Below are experts of layer 2 (counted from 0) of a mixture-of-experts language model. Rows are named router (the router's row for the expert), gate (a neuron's input weights, with its number), up (a neuron's input weights, with its number), down (a neuron's output weights, with its number) and show model dimensions 320-383. Each number is 500 + 50 x the weight over its row's rms, rounded and kept within 0 to 999. Numbers have three digits each.
After each expert's rows: "mostly gets" lists some tokens that are sent to it at least half of the time. This comes from a sample of Wikipedia text that the model never trained on.

# expert 3
router:508479467378584449431481523517560509525525570564415495539491547553439550500503537542471550544544462513417525509615478527516545429376481579454499571495545440421492451404452514527481406509462492
gate0:477507428575511542470432505460483529576507459542458552399574553579495539409479536527499417450476479492438509493548551402519482508506365462502583479646540529362567649478534516485528545547484447
up0:452456399530503417553434553495490467507499553508509480469515578422517572471461509545528538480442533447484554510513473480589486426473524590482529536478519419535559416455493465503502571480544431
down0:534467578452537492490446470480520592496568449400535554548592569476576485567441495432417479545429448416477593474478560526506475490493363496496413473546445540469552580462499437490441517512422537
gate1:465574550449531537542520526483414469457502475536497438491552496502557450527422480461485532499515581424494556480475413536492578522615501436448565549495515527510534513520516516559447532560461472
up1:589471488501466455531504513527561462511597550462582405430447510451530513486434501472484566477498596585444489562487499523419520550617520524505517550383484521488439449558533478437526480589448590
down1:514457529503446582557494439599545504427560528450481562491569515592508509527450431464485540406519542472546550584499378473449511524553449527503447428534582515378488503547477442545471512564505455
gate2:569530504543489571460582526518516458421539472589518515410588468536626426459443525588534509524548444497425490478505553468615499531556505531503484443471420504540516525533553505474471468560494527
up2:404476513414543555481499480547532546529495560521513490602470515479583550565481563433443516534461465560433458497575616430436480501578444486510427491553472545563482513533438468384544627545501536
down2:489543421449563523592452550543492459426467561431519529519466573599491561561530463517538620561446479494516512416546500490628555518435578437535519503456485478460541457563502505560579444423513507
gate3:467598450495519555454525404483509479535591471523455556501478478506550477429448467490458467587483470456547503429538526507522475537532500450501522519538503490423490439501466466514538471601412475
up3:566469504466472484542489558467413482501369491485485484496481432503520582431378491459599458490547493527539513524480493514502538500424505479473548428493530575616458501462475481514520443419559549
down3:563548508450400463427497467495540499568570504519489426451537591433430484473529495577509534518521425525448498562523389512548527496544542505431444565454481493472566490475464465530481510517518478
gate4:458550454474475482572512590529389469406513563508493517526466582497494497591544556516468540471456611562502497496547484484407561574544536497561561584510538475555534511538486537520450488484556584
up4:442536457425481621516531566467498498491502488516425576570554591505477599561452531563521533550466485501383558547474522537483513468518532584543520500531494514495580508507516470454508542454533413
down4:537572465450509509504418500476446503466494430464514490548507426553484442523572512485568557516511504525489485336535467510541522546463458484456511513533570578443465487514527455541470579423566495
gate5:438412516490419437604327528534515516452501532435438481477477564544486525490424508581455524564636422554508492475518416537592442493416453572531441467533526520465458473532477587548484526481546488
up5:535554482529557500618614458431515534516475499568535610455546421422511551523536543500534514505377506514484470448500532428477552508533458483460429520470488503493522473420478461431431459565478426
down5:555510481452484568394472494515475481521521542448482443521522499555512551540547563491462479521495529513515513465476411581498446555475522441461501515470434595437388394470505499470526524514526476
gate6:428478507501465532562596422558497485484533383461501532496633541517595575448399488430571431433485535464437552484572631432500493541474542491522506488445538498503575520544523476573573439502512474
up6:543444508493483537599473500515482492543437581445500466537538514507501500547547455477464502478466543523497508468459509477545539577477518457490500561499530545431489500542493444484563470461492563
down6:522445544443543480549502464572455448490502493534497519560419544527443500475518531531475486437530454518503450482477469587462482557502541522466624475510567474490482513501470530513418478555495548
gate7:580478471588496425503513531518591521506436475443527488490519561410555527517437454442465469478510324555491565445464438451519464490492530524413491488551529512476610501544504520557513527569502565
up7:554537517476507515546576491461592575566568510445528596448500499540496488539480560474489417567489412534445547458430392448491482484510497557477552444538541456449589483491461534549481533546500444
down7:535574581466533438553395475531447526512500467501449511500506457516482389531485560518451448443501543472480469522527488484526505532515518458510504416416500515491518554447547446446504496436486505
mostly gets: "In ", "On ", "For ", "During ", "As ", "From "

# expert 2
router:510435497377539484598508467496539492444529407574555492575564476634581431527472494510510481447503440540479551605537443503455379470510462552554480479467456406466545457465523443536531453484427473
gate0:498581584518507421480557443460463561489481535533559471512473539425562469543482554500508572465488416573481484439454525519568529404487437510467489518457585508384549470429585393413464536555561544
up0:467500499415478442525595457523541512515575378421474510498533523536557455434475557557414475538487515452427500508476529556519478480403469561483525569451442475444476543476433528512571520485465428
down0:397505463519496447454490467558540623478498415451468483459591412487487492373477519486428484551468389604491443597521509395466444503522433442390487523582529531474456568553474515540590564561513463
gate1:528485443478450426428480450489444461445501487498534517443535398533585614374539561476471516476522364510501546554476567453476557471433631539594512417513548502457504596459539478548474485487483507
up1:537463545529492485486497544503526509574483480423490526478438575428467495474571572388469449489490474530547534560534435510520489493482517496464469506603546544587515516564427557499474496407436467
down1:478492490579522475527537446601494485443544531527408493517491522473486523434555532415525530526577505509576427507416485557489502441547473463407560499457487520522477405493504534543396468477444593
gate2:545471438477484520470654422559548557546472500467467515554504445500519544522498425568433426575522468378496445502481479518404440549546422531566445433587436575475375535390608419473423456431549504
up2:485450477455479532544570435416560511442453555518481498511534501476549457507506509531539493558488512556511431454458486549539510470568476466553438474533439455448470366523510477461501528490542497
down2:531504442502487517344444592550468514493569560477473459534473566571555501468554558510476550545577540562528384498493521501467488523439533462543570493486521491484483497564554494554499370481540511
gate3:509465530556494470474534435495531519415482520474539467546431548481577602510466486425412553524387568541481460431515466515511601610480544608615529464403443501533475500523422546555409515439546537
up3:561431602441501574526510567608480662506483496530476542516531429512440444467480482431615517558414454471535511453496416488492527468487472535457419551558495507486545440474596449455429531503545490
down3:430483438444431523502546488506559478503454485551448458601561433485444518506539462478577488513536527421529549482539555555560432409494488544490504595550413548429497496505473471514484423545569560
gate4:407525564490446571470549403427525545519492463526432525566545544421546386502436541510624494419505495585491452517505505605467450577488467463477523452593496506444500454491525525613513588508559436
up4:557536419486497551479502482490503485425566408542483410604542457515483429456441484440574501570459537520507498477485570475514541544502494512540562524523616550533470527537462526490508536529462523
down4:443431421521546454536468460490465451451570568514510550492519438508523436524545522428433553427502552549589597428473466580514469512515499489492495471449436475513559492494612518605504586504539543
gate5:545412423518529527554466473406585448534495541460486551508527567509526478520480582497525505595442534514540428518555554531605519554474584489514555589488563465516481601453577581486487459594470442
up5:406508498513489464475546477481477472470485526528510478461514496484476481558490446467475466480576481425469471578505498453504528509570529415491553468500354499500537495541485532488572498406497508
down5:552494440494533432485580543459539534501537478421516446521484518495561464586452470569516490484388526414473476490585514535588451446488488464462515465471409493496492484580563430510451573455459462
gate6:451504471566440457485556508573490523508594477471458498502467638508480516503505450492533525529459490522524447519482439482536480512529563532488464579538564445505596610514478547482550521475513501
up6:526475509474543534499530420446483433478435476465502486529576374489669459615608523503490427462517533486554487541488537562560582473430433484453556477483483571507453381499521487556517493515499416
down6:473504475514490472507514470555532555521488500497498562482460497415470471519531460456482494483479472398503465505479350519472482497547562523513443507460518382482563527465505437479489485526491503
gate7:493492534565424487559482484426445438592499458466540468574497448654546495494450524530518528508509523463515553486473472548459467473526525496570557518543567484549497559438518506522515535480598400
up7:579486498498501490515522578483483451608482484453455476590441493532534536531513480511577607504538546513487576527490481472446428452511405451460505400408424497556449400473626488450440520514566561
down7:580565508510548531464519482458514497502544519492524492486514454518515496478503580580579509454516451630623529506580535444514558475548617507478445527396557517489467441427446499408434481430526539
mostly gets: "ton ", "John ", "ey ", "ical ", "original ", "York "

# expert 5
router:463556476490493491553526542431448537499538472498649460418495492377469585537429479439473529473535507467537477300483471517488541520515486564478504478634484541525469603512504513521478485518626437
gate0:501563499571521472477407447395564509493493383535440477520522522433512505463619466471501447474382480483468486491545462530492568446459510420517479492456576534440537502540566551537491499559529510
up0:465547494527544446457531530490503462506485550501405526561395429480501470505474589442529489566396384470511495477509600481592490525444472531478558454593516563534432505571499543445430476574502495
down0:497545435588479466448504402436557601530445492502445517561401561497527446477432544451411506475563518503422564564475518513483593512504483464483504513497495476546500523549466497513475513500447443
gate1:538482493557517444413414508574390481486570539424457525510458485417513444512443411548449510511485449459442549535466584580470457498436437552566448549553614525508495558612505528594474550452524446
up1:399459600361484526523578496522416469575544482497455512516449416557468489492479474417561481577528542546547554440436494503570477501458485550484487510480442541495565480487470417420494529453540494
down1:459495521506463560510485600531517470464537503544430587469449474488489530459588503482436578545433451458410373483491477475484492571476465529449490488502485500502506522532514469477487491546561432
gate2:559524403565505418585460503544535467443537488468473441502525433609562501507463496503457543594475465522537496535425598485559489480534476435363504508463512572448419433497407530478525506596492592
up2:483510466501513500515464534504521512501539479471469417503544419604494539469566486628415413462462426529574558531531498523498512523512413524466545503520471423488434426465503485468409479485452520
down2:474478428525454450499459527532525580515534606451410564457556455584528499541538437496522511553470606570539498536550615426565470566586505532558468409544498534399421477436466473511552507564472448
gate3:502460522443514390464482548484457482523506529514440520485506540502543565475553587504415500478506524498506418570540446419502522513527546501470513488449576480514536524553469572512477493489531521
up3:506516529501537492492479441377558480456483497576518566594507520457431420491524484556398540468419546525423490459529492561485507514415504485583457474500458545524429550397490522504538507573489587
down3:533505413557449541449536499546486593515472424519487395526492572556392475649587461564450534481537491421400492465466484499548564457471587455475404515480489504546484463450446494433604452465497519
gate4:460521446513487483383395495410587499455498561508448590528507447539384465541435500454499518498538510573429505510565532474558529476415581409448502456485526502564539436541502455484514496483421566
up4:454503525506567446575576382556417572443514567508444518527495497457593497457411519533418575479565510488539477470460570467460473417471498421511503460569460476452408452516604539547557580580519435
down4:437511578480527499501554489562498429470504536438463525486472498401499520415476404504494603464503498515502345458489422448572496417466531516453515515513519489494432452489487472445460633549505535
gate5:584543481490431479431480538505475458494554486447503370512520457543542406581518467474420545500549473510480488558427556511505614511630509491498483536565488498441420565569530480445470459511485542
up5:525459559498485520543486440549513540447514384393493534505488419487520462541538452464439467484453506552457485402484486503474556529565467480531512487466414476478512458464543491486531524609534526
down5:585458524447409577501500514460480552495549515469489535429504499530549588458493453473559449444475480480473540542532393497519479525443577420561505459485400539525544412436547556435610533472571496
gate6:480471410510522464438585495418526528467528476455462519419447553466564436531512511456369470472520530490442479500427549526597505474438522490554463557524501530618493401605495612560465528450563486
up6:496563546502428547468452492460480465432456462368453443436439460343558513517516523448459465439611432460562474542348596494553575549419435485446495521626411493499542485490455527483479509508468488
down6:476481510447440488375490514498480638449517531485497524525569485490464488496436473454549441445499515469466509502541442580399523459571545501548573506506543523526551424414401473464474492520507449
gate7:487566648465510568480478566533426447462521514555516582510520430480507486586493600504475466576587493494483468454462494488571469464531497473537464437517512496487506482414448555590349412467522471
up7:440540600552569482478514437469444543511371471465396482539538430417499519473553491563450493581589534547516478480441511477499464448467411558531459483479513509630434549349522497516450427462436486
down7:487484493439526468527546509633456537529570396545481491414505529377514440500618508496541446501523428596537474420412485528427459527456564508544478549455562448538558539417606453516568441434479496
mostly gets: "El", "pl", "Di", "Car", "Ad", "Col"

# expert 6
router:572515589455508516466542593501454493447529367606455560580548481521474483620542493566531543562581496564447449528547550504499538504464457518489457455553576535530449473420542439519593520484460484
gate0:507578446423514499440490522452536429466394508519483542459472438429385552426466459565523417520479529479568466513401478502576470477461539473453483479514432482510452506602509591595486464514441502
up0:490446502507438487467548491439452549462509484471514493544464508561476595600540458459493491425505459477515491479602446470456501542532450516511439502465474546424529509547487382510490499433514450
down0:502613482480457511531437524476569524484410455571490557521446507577481466442412483418439523471542539391482435417550491564534448408492491500571507466523525546449524512511527522576503535487494469
gate1:554586494432494404501485515445519550580484447479491560464489477516518515553497481472560457479445471556566478483455551492488490548541552423469543468407631525552507582511494572508514372546477568
up1:412444560514542568517474565459481451500548548459507495488518611480457558507516590460507532508555516487475531534557439474529510484493466541403479500599409463503565442425515546446475583436540520
down1:476524471462493542415511512452484512484573547536514453489404459558413483403510512448524514404463452453599506464509535496471478476513531549497469503508592506507510461515468491530497525592470498
gate2:434531437546495532477487458438465550490406526425521509527422457442468463436472487528553548508430442442545539461430543586522518553447459468475498372464561436536498508462554486519506424496480493
up2:562499508581500509466583522554489492418476406534362512478509456508520609528505535505487588526484630503546455512534456477541480527534467431531576592529498618588478529603450436500516592535510452
down2:502558443453518550528361546589402561486542475440485428460494488539531495452523463468487506489447464573581508490514504495517536433473453491498525443543502602543462422531485510442506576383524582
gate3:478443470533426475575419451523483489417424492518505572532489461558468523448405598468451508547568455468555622517538543492431436465520530525548492570481512454521537556531551473442518524556432526
up3:487495481554562503498492582533465506468469558442525512521524618465461550481589514507477481592529519464510464540523464566480606512479516424494476436479497605528469456512575445505510448450462561
down3:478518519486487543412495455520440517509422484402522421456527427550490582471482464590510469511538496518444564494460389537464409453479580532521528570548582525424459488488420558508453520501535518
gate4:489574600558431445462539524451448514525486458507517531559545531512462398526493535469527505531501376445516524517468478497501465546475456605477521545518566511509471528601561460494513358470443551
up4:536507488484378453475481516530524531526456507585543440408424488541505574486553528483515518541461451524553599495539595531538470523522540554458507509483521474484496408508529510491394570433503475
down4:532575475472484480413486536483531590562531421544523484482531547477427462443464600464463535525523504498551400578484523457532551397448538464460555499547510480475531524602466492435524526492470527
gate5:513417520515516542526472478446446532540524471452550456521503427501469429467547453485397529543455516528491454503568474485480448418530541473436532524487484475499515442539534410607447509445485495
up5:621387544377605506539559475393461600498538543436564510553579478523435494504555499454524522499516491544554474387533570438533497560545662475555522547497576507496456545540499515599515463422522423
down5:531512537496445598553515527515586598514554518549415519559463466524505493490506480420513557607478532604510469498490418493551439509547419451453531438485481523490489454396592506469499524471559448
gate6:485496440585535570589449477517469569495579501484502542498423545531537505531488491518517563448516548514446467462495536462457432559422472559455514503546519534467490468514477469449492586490549464
up6:613490514500512537420479468588505528499454460468499488604542510533479487503484490534426409450503472538541500519500514464408477521582496526469499446456462406538492487577532481465465434485502526
down6:540500511496495569464484559490470406525498501551475500512453545471544523481475463614473466457493385583420507452391574451530450474439449532490519556505549462533491571447423546520550441458502496
gate7:523519430456651519453548533570550516552546541556454450501602462506490422408518429520543414542462520495451553469552586474509492583405452492549519508403554575570560425548517484500537503493443507
up7:511535506529434521574472489435468471424533448540522530470465463574491535450591486564518549500519531478645459493439525458483487429538436494522484594498455473443447516474477533562469485456528513
down7:431444457553538527495473515506541544479495412441535491472527476522428444456421496477603553482557508550449482574527495575428465521466513506480536530498500654526493443526432428430421480448471456
mostly gets: "Br", "Be", "Dr", "San ", "Mor", "Pro"

# expert 1
router:602498438538448492372489496490495498565392591460502488531471559440518468406498466531488527473419441509561471519460443467595482544576511465446538510470539563555510479580493421427510537480457492
gate0:425523499519451543553481470506526542508542498451544617555512480536475470454464576571563521476602568512574510550531532410464539433483445512501464543557502499478544541579509452493499525485527573
up0:545545484489516425491552455427560502430491486560526499478592474551401512496443557465479451456567545492555453490548491424460450379494544570544496510543491468495493556539538504585566528413474476
down0:567556548444384437425500580507507553434434543518501595503602505511490481505452482501541503458389500590453390475445530437510528422443535482454471467525491481511541489561490463593462572537380548
gate1:527540436485529492462602489547484519578429528499577514588559581445617517435496476430413538528464519430438433558497426449455529473495446510434522443514538526522534517547536443519413461529538483
up1:418500512474459430552606448503546542550481441458493473492473451460504532369483488423476428563521465445487480580599550531493520434558454485513452502486542523500500573570486550474602473433503507
down1:404507501523515440531531444504429581465554387494537471537505479585474469534468505546539454552445472537495544421588489467575522511457452427512458564482511547416479499531544443401492584549443487
gate2:472484512414525518487439538446508431520541427484476453557559410474458392485405529470474523445597451509464498519514486519591501510533476487497494520489472593519424482519551498577482574602534422
up2:479491422489442506555562533485509554386496528557460508614573543435532540524500454456513465564573539454586524552508470501462430456457510472445416515509581462563510430428526514515530468555504532
down2:496582427423536521435532409430520508403522539555482487505432508551518486548463470534430500534388511406547491479532577484500488445589539531525586457546522523484430557441531516503442545591515501
gate3:525450408533556439476503472568455582508475541444526470535505491495501520509464550401508449518494483529547499541533512497441487412456536535507484508575511392539482433525464501525504555429555419
up3:517366487496603379462460499474444559550472585449540547507467476498509511455483503516488467516488494460492516557478496509522480476440450528512521528603461458506515513599495575442597597493480490
down3:416507548536488475507500477457579446548491511503500424586573492522520479473443546540491566618537446521558499403498530475467536517525453486520544485436454405524527562500401532478453506418483492
gate4:538536566492538503538505573527462480458500459477500459489468570476563425536458546466487539467431481423537518551558478509462575469485576485494482552455561539403574515501459490497574562529421484
up4:476503473521473442521489526530516497451467556506429444582473465444528489490478576497548541503454580402650425594400475468492637400440532453497479456440523472474502574600458478393454508468510427
down4:401530465536550472534519517466456371426457421528529461427460538480503488561501563482516457444515469489565534435520496509511435450490539489453405436538390420531591574481503538522525475489563508
gate5:522485532499567490486467550523438497467504445520436553450429535478468429461485511464370409421442539496539474444500503472568543521537467453465537484568476566525490491504477469402402499455480546
up5:484441383464496549479514483487455415467410493489508512605528533552514627436498483549512462592503543519453523473480519506575421548479431507578513491458438503499403545561546531460493500549509510
down5:552543561620515598483530539521528520499490582506593468540555505402455496501486405488492489530547423493560486525497469419490506478474510524522489555492478552495452444467501510426450536581526432
gate6:462522516513502558464499470493508534530495536517555440545542466498486459455515512625511470589517543474470496470444539435497518449500539519467562480573621517517461558477532517500599479419499461
up6:463375519562492432512431522516532532535550533486543475402521465466520420404583564507511451571490529492465401543506525512522532452501445509530479493558573488452445461492445430476492535496499444
down6:503407463493434486490430490499528539544487514487427470473437461553483484380481622507475489539379597560480526472516501506513506555524485456535438529553512555499517437473400512461481501527458457
gate7:514492553539556518481467552469477534495522487463442616619525568494463470515553544374504426448562467497470493493522513464464552563519474557514501478524508441439469569489473501579463448441464519
up7:426459490541501480439423450524530601517567477463422454511481519467450517501436491571598492514456499435455468450487438575539486507498536459470438532532443534505443585539469570579490458556528451
down7:470405555498471553440505504448499524530474488474485439452491551480418493483513440457534513561506547548498502476540647524473587513551508565454432401431529426513511530427449484572535499517497560
mostly gets: "\", ", "', ", "\". ", "); ", "while ", "), "

# expert 0
router:486465490471489458658545428524530442523543405463473472508585493510435506621483459403468541524541472470490482416538524473413587481436467620585467466554448499530523470442518490538494463498576468
gate0:478472489576460480505438537531463497494538345496499525460484538485515519531466458453570584467494412484492530380475499457547513551450536524468501522447608507481531531522508458418482502545457521
up0:423455537511457543431536568549428504542496508455512451508529497498467496498547523485615440522570456575502554532495460496450534562604459600546458573469470422485515532491510512468495463459546533
down0:491409519482578513472520520455543468451428592509506522396453490418517530466442484495531508450508519593490494569551553502468558541584552482377486469553489511519607510530522595438463489447415509
gate1:632463449520549578462496503525480571531413531521493525541426461405501508488465469448539476494551420495487454487460509502433511576503496471457538499492608590553576610413414442440458523647538510
up1:524537463416537554493585524540499476511543532512500503415486545558448583568597485448511515549550452526403482530524571468492541504540468462417435461444381442495446480650515501448561465455522502
down1:498624489527417506547599525555510480551498535486444534426533531513459487528529507562568574515596496564451533417399379492528494443566548548433475515490552430488514522528462573558473471553567536
gate2:546499519461467420509567414529509495518455517511470568498515426454432381509446503488597498580385603491384533479484413548425472469437494510481500518455490524513504571415487439482497382516521539
up2:493505530523603446576506563493522470556592472464446440534446550561468534478521502487411410435621470478570394528550447587529386551449451566512493581565507482478528523521486516518427502505511586
down2:558550505493453565498432508487502510444578421474579485504570514571432581579512538531559511551541557532502503394408526501426412451522555585493522505448507531506440494553422475438422496535511538
gate3:438579550527512443462458501569389514530428468457516488549581475513360498518488558443534509454538510562545516442529487535583402430475443552444531484475493554485508504494552484606460511462432476
up3:464517463455436466540537480561501487492423471463610421590606465599399543556552558513520512558419503514481427426488500544604495505497563515431467519497505568518474467563494447467532490489458456
down3:498481506489544497495509423481477535473491497585476435530487477519585426478536493475529449427496525587507450533431574501441529593522475536491471467484523476571450436470449530380560516482568484
gate4:468567454469507584568560427472427469448548491471475628468460396563606437536499449490536441524529470462513467530549448541496521418521467534538491515637452473488467519493455553443581464477501477
up4:433503510558522411529488493576444542511591511493491547443480505523509407484512496470522487534478513548532430474531547469528443499377548479567573566530594477531554521468438517521441432468503517
down4:589528535469473456555512546508505540482455471544548616571476468488531493454475488429489484438558459508543601497557755484525458539456422506353582453456541493454445479453521588486461452564580481
gate5:568468495517496558496466508515573473392370475436547517524534480488492532457562470533465400534466409614497474511486455489510474440438505412513440475461537485387523506455490470455461551522513452
up5:500479427562496493535518528503500588426423478381548532473510484449567548440558393603444452574473511574499503510510482493501581536507540509509493474537504507506528567406546435448497503444501439
down5:408475408515474543521453542501583505596505444456552580555509474528511612467481497412641477413479632479577453466551618496443503525545539512517460553554527451464558549441484493516471461534452521
gate6:589432455578455470519515505514520443554459416478476524576481530397532426465547513506477554472432520533496554403490592444531510456461552476438393463491553475455559539521552394502478470501484433
up6:518526526411484525562514466429486530499502519511596520527451515536508476597556468547522471500484505492434482468493498453486489547493463436527474502479481530556390484581477578495544540539569538
down6:507468496474438439466412544563495585502357487490485546549513478481529549525573551470418469492517434648474505518478301502449431491539509540513672493511448597484474507427507519445507515596509564
gate7:563446490520505414562539560343534497403428551479506559544507484446556560481518547554533501449449590537551581330597468440451515531494576566389554536538563429536550440428485527506633497555527510
up7:535467442545533426563497558440534548519437572480559427535504495562527510447567522609444481470434590524573513509538434459367525510539502573503446463502541470515564383491638581487577520541588575
down7:449585462553523543650481514440440581529455520565485472528499481576543549498592460499484437539473505453542441539565539440491517510524483481502550510420506413484488532485492544551555369518604622
mostly gets: "South ", "ans", "life", "ak", "production ", "Candidate "

# expert 7
router:390508521329491545568472589551550517506487420568464552480537504563546543453559460506511536525586442447430520558536568514485506529425434524595417516432463473522474525447521519519453437333452479
gate0:494500461677548477507528581546516526452515585523480484421491614463426524506477507386473573459497477568365548514466521377468546466513510601441487497506423491455580460522478420479524491489556398
up0:452469550512546488493508503572527556486547619581460413421388528486405488550528577446417470570489551514469474543484543516479489528492438625487483472639474533508412581503538488494409624591520526
down0:460492525561565541451572523515436495504515552483512562518555490451528505565541508495455373518471477460459502499480521504502401601630529463429588448479442457508478543438471513404495548523446581
gate1:427568455488372496515575504433456469475517503505437478494490511393423364480495427512442603595516494499491460503395574478547561434413481495461493514532503573484462484487448516533527466492515461
up1:445575553444448522550508461494510507370575495487466513414508472516493449520478410505485546538487542571517489531514537427511517423510488539467496500526549515423483415544430496458534500482514403
down1:527567530526449480505529482470455537515498512471483569532461528464418461513530420445510446445542532513587540470546520460498520435400566536495539498474441608430464507466482464504498404437497512
gate2:569519484481460539538504554522611583558486482508546412440468468489509505534372525467530514512539463503500520482521508536457453558489543489578507542442486481518467530508470400469530529432510436
up2:566535502427483491445531537473531546512436500493542484606508484602565489541525557617548529562452543501470629491450505495515487459540527473556516580518518530539575426500496504527536588481452575
down2:572468422425527554490541531401489492555517473454529521510522518549576534551576545477507487461423472558590531625502459497573465470479521444420494468426491548428495440535458469509498453598603520
gate3:438525466446522528488414509507419483525454474517470477538540519496517506517555454398583460516443470494513566456492503475491531486547494654464531497452488460447444508437421516561471523512438447
up3:583530494463456477463545550354455517603488494511601466560484592502500525522510454538564436439530499519495503505479494483528571513513496569453453514465485522497476606477463532601591579471558449
down3:505433438515421413436499567498422507534553430627506447499488531526541529493460509422495472499615408517549432473526527517486539541532510521461497514475556501505560476451475448484473544511507449
gate4:458497466476516528561528511525522514442535480451578501460424521470485414492513540556576563519408512481552492542508483402521427504461463540457398462511467517562517462601443469402455532482442559
up4:474530540492490534506450542453506577456440508512592499458551502495560424541559438531513503472386505618557435442611519557536471480494549437394411496506545461508530518451483504527426413460524381
down4:474556504511484438453451514457489543496488487490509522560574435451421517554456496398417489455497461440518489543473589558473489524498401503520519465564401592482436501496619485546500484470483540
gate5:534541522447447442547493483500502534437501472483500457478581537526463420489491534482523569428481472622587555338516463504508509462519546432489497480493495444473526563493535538500535563483579454
up5:478449471551480479458517508543476369468475491542538555420540560530482491583512451480569450537400515538520554391479474493455614454572528552544558447455466516474622555422491485550487474408469519
down5:525426517475572495512526467521449530497490488506438457454500518529431598506444502536521474514487495539604469407570374493581493486568449467511439493487515487567539458447551563459465574459444516
gate6:592481534493488544546460475567478516475522433422460554488421468487504524499476450467455480506516569602406535493489460420491493452507469492585589477473466493380596496392457466464572609530429479
up6:412554529397468463569552493493438488512485564467472509503589480457502432450500568531573491540413504475528491450523516578548577582581469472470471479475567534588429466570521572484414474495534454
down6:449534533437489480556501466531559525500424449499498505530544525462556532535462476501414490490403513452555586416477640468504547481548547477539456435492482461483461497521467561531433510562424533
gate7:536466568453418359473482552444464480492442518515405519421470473530467481505532553483481553395573466500488512483510566485437483474491464492465464448568507511557468482546532469578664555558492593
up7:424501388487506500567551480492515449475569494480572552572568544469422513507505614489574469538531565494521479609438433467496496547445472490444457586429513352454472468522448480551456463543386461
down7:426556546529549514537534619531627474467555482483450501458469539523517504446421471610546519553517473467470532525502582469507430459475522492504422533489472524508554498486518501545547469588487485
mostly gets: "un", "they ", "an", "−", "It ", "near "

# expert 4
router:547513474622492472464504503479481478507484706517390500522484540544421471380556520490506498469466475505489463596479462515531484530566550424475466512490542492468554492502490497452501510521432512
gate0:508508406549502387496561476470472456461516487529517544537588501382458436478579448461614502527472502477497554481437425528448584489501504455512551485436558546631439451489457469482486515433563427
up0:507456444463490437477461420499425471476498429601417553537503616490497569520539459458496517483500509545523495401512448464568451445547560586485520464541469528443451469494499398455430460499566473
down0:517416528506471526457522478457492494454506455489426487546386452501458489441463463529559491512518490539494421435495500473504450549507467551509507535453500393508531504518512443534497499523554478
gate1:512538487518542614532471490671438571562490503491506483507465520503479478509519537497486469512473514421485492547538444549514485448446529578492533496374436534540590420458472541499438451586553504
up1:503512532478401586611516440522534531429486566478537462434547552422518556520530460453567481468525554556497560388402550527538477538500416559498445483509432473498396507377498472616425526422586442
down1:519418589488500436414502437430452639565484479504505464537543490541525450535561452452477435564482431550492432424510570514458459464509465505486400395524584470533493557599441503467561454433478493
gate2:601437474531524483456443496477551557462515414463525501466442421487647460521487372441483457462569494369491503522461602486473529568479559493363516495480542426535565555468452600614548490558473490
up2:514505533519528506495573495556535577527512522561469511455479560543551429508494468426572579406586525466472466496515591564412478551488510434437547522503451487523519516508448526561570468524427439
down2:516477507492528502497555491551487534493442586529549540528446487542507471520464504568523519601519429428436521463515503491519517586466506514533468615498465512517425512494504456447564501454421418
gate3:424540553486420498575420536512464455471536458464428439520566477509556507462539529460634521497486601443499478557520476462453553449563444555527513463454451471489508569465493542539494509589510469
up3:545461573613476624468496520493431460442489415538469475471422541442486449485486581397475462578557601518475508540461406493466461506536495518470396509517433512478580458497422536504468572488460475
down3:545522512509471495523466457365500531427466547511525510468440484493540489453489477523555497511605534518400516523548397488515505564562483577521405590502469501584501457500461472531617512463473530
gate4:515514511506400590518485462440529516444482453412529487539525438508488444429507555460493484477549528468496600508552535535482554476469412434538477435526503488532568495525535423496497528405539542
up4:461591566558566498464469508558497490594527456541509544514581472501434459482560556437559526494602516547464526525524614468558533552417536535467505499476436506478546521374513495451451541557500423
down4:451575446553439540537604395584489506486455459522499457498420469484460437483544519408555544495594557576417512507477361551434429565590454486432445467607456488545482471548499520413521525477500578
gate5:535516491502586474457569533525535535458524633461474515506449477517465477463457484505493614445535559510438513437406511525550467457471416530479473395467552482484421529461528451437425538463578493
up5:544487412506599470448555545454454555488486593517463467574467485453403410496489433442479491501502569503468531459496516494487526478531442518478502519482530561447559492360485539470501461475582548
down5:555464428446494453410484531528494471443468467471524523532519478396464540445425367508493526460471484493506414523521562532494463415514455454512474566545502535498473523488503498519517489480495409
gate6:496466504421439526445590557471497465567486549519531466373432533553520501477469471416516551569463549469525540425547516527491515524425501487439562419464414576513469579494490554561462528526541519
up6:526491538420582461414551410504536517528517510492444525536505464490472544504555385444511577493492544476451457471434492553416582431469452498419546460593510444474459501499499517458562423535569498
down6:575502540550520456512471539471559592483477517489461502448512538526593461466543497488517490511544454438514438610439447413487477499515511495513483503510442495438603492510534465507584423439468485
gate7:490515411516516549466447500571461395456407483481497480430559496425441572511481478501542534585439563521424447517550522501467487572492541574472488466504571556504484622444567491484536459474487493
up7:509507532505509468404504574497477505585547510471454451472455499588463576570434558425493443482535562595492526539480504532437481487583526498437506472435469604486441535462462556602521508543516553
down7:474521481481533412450500536506447472414525535460559422534485550489388479497549437467490444544601531505544483492492560484502510480468547497368455367526543625488507440545482508519558503494534513
mostly gets: "{", "a ", "between ", "by ", "′", "=== "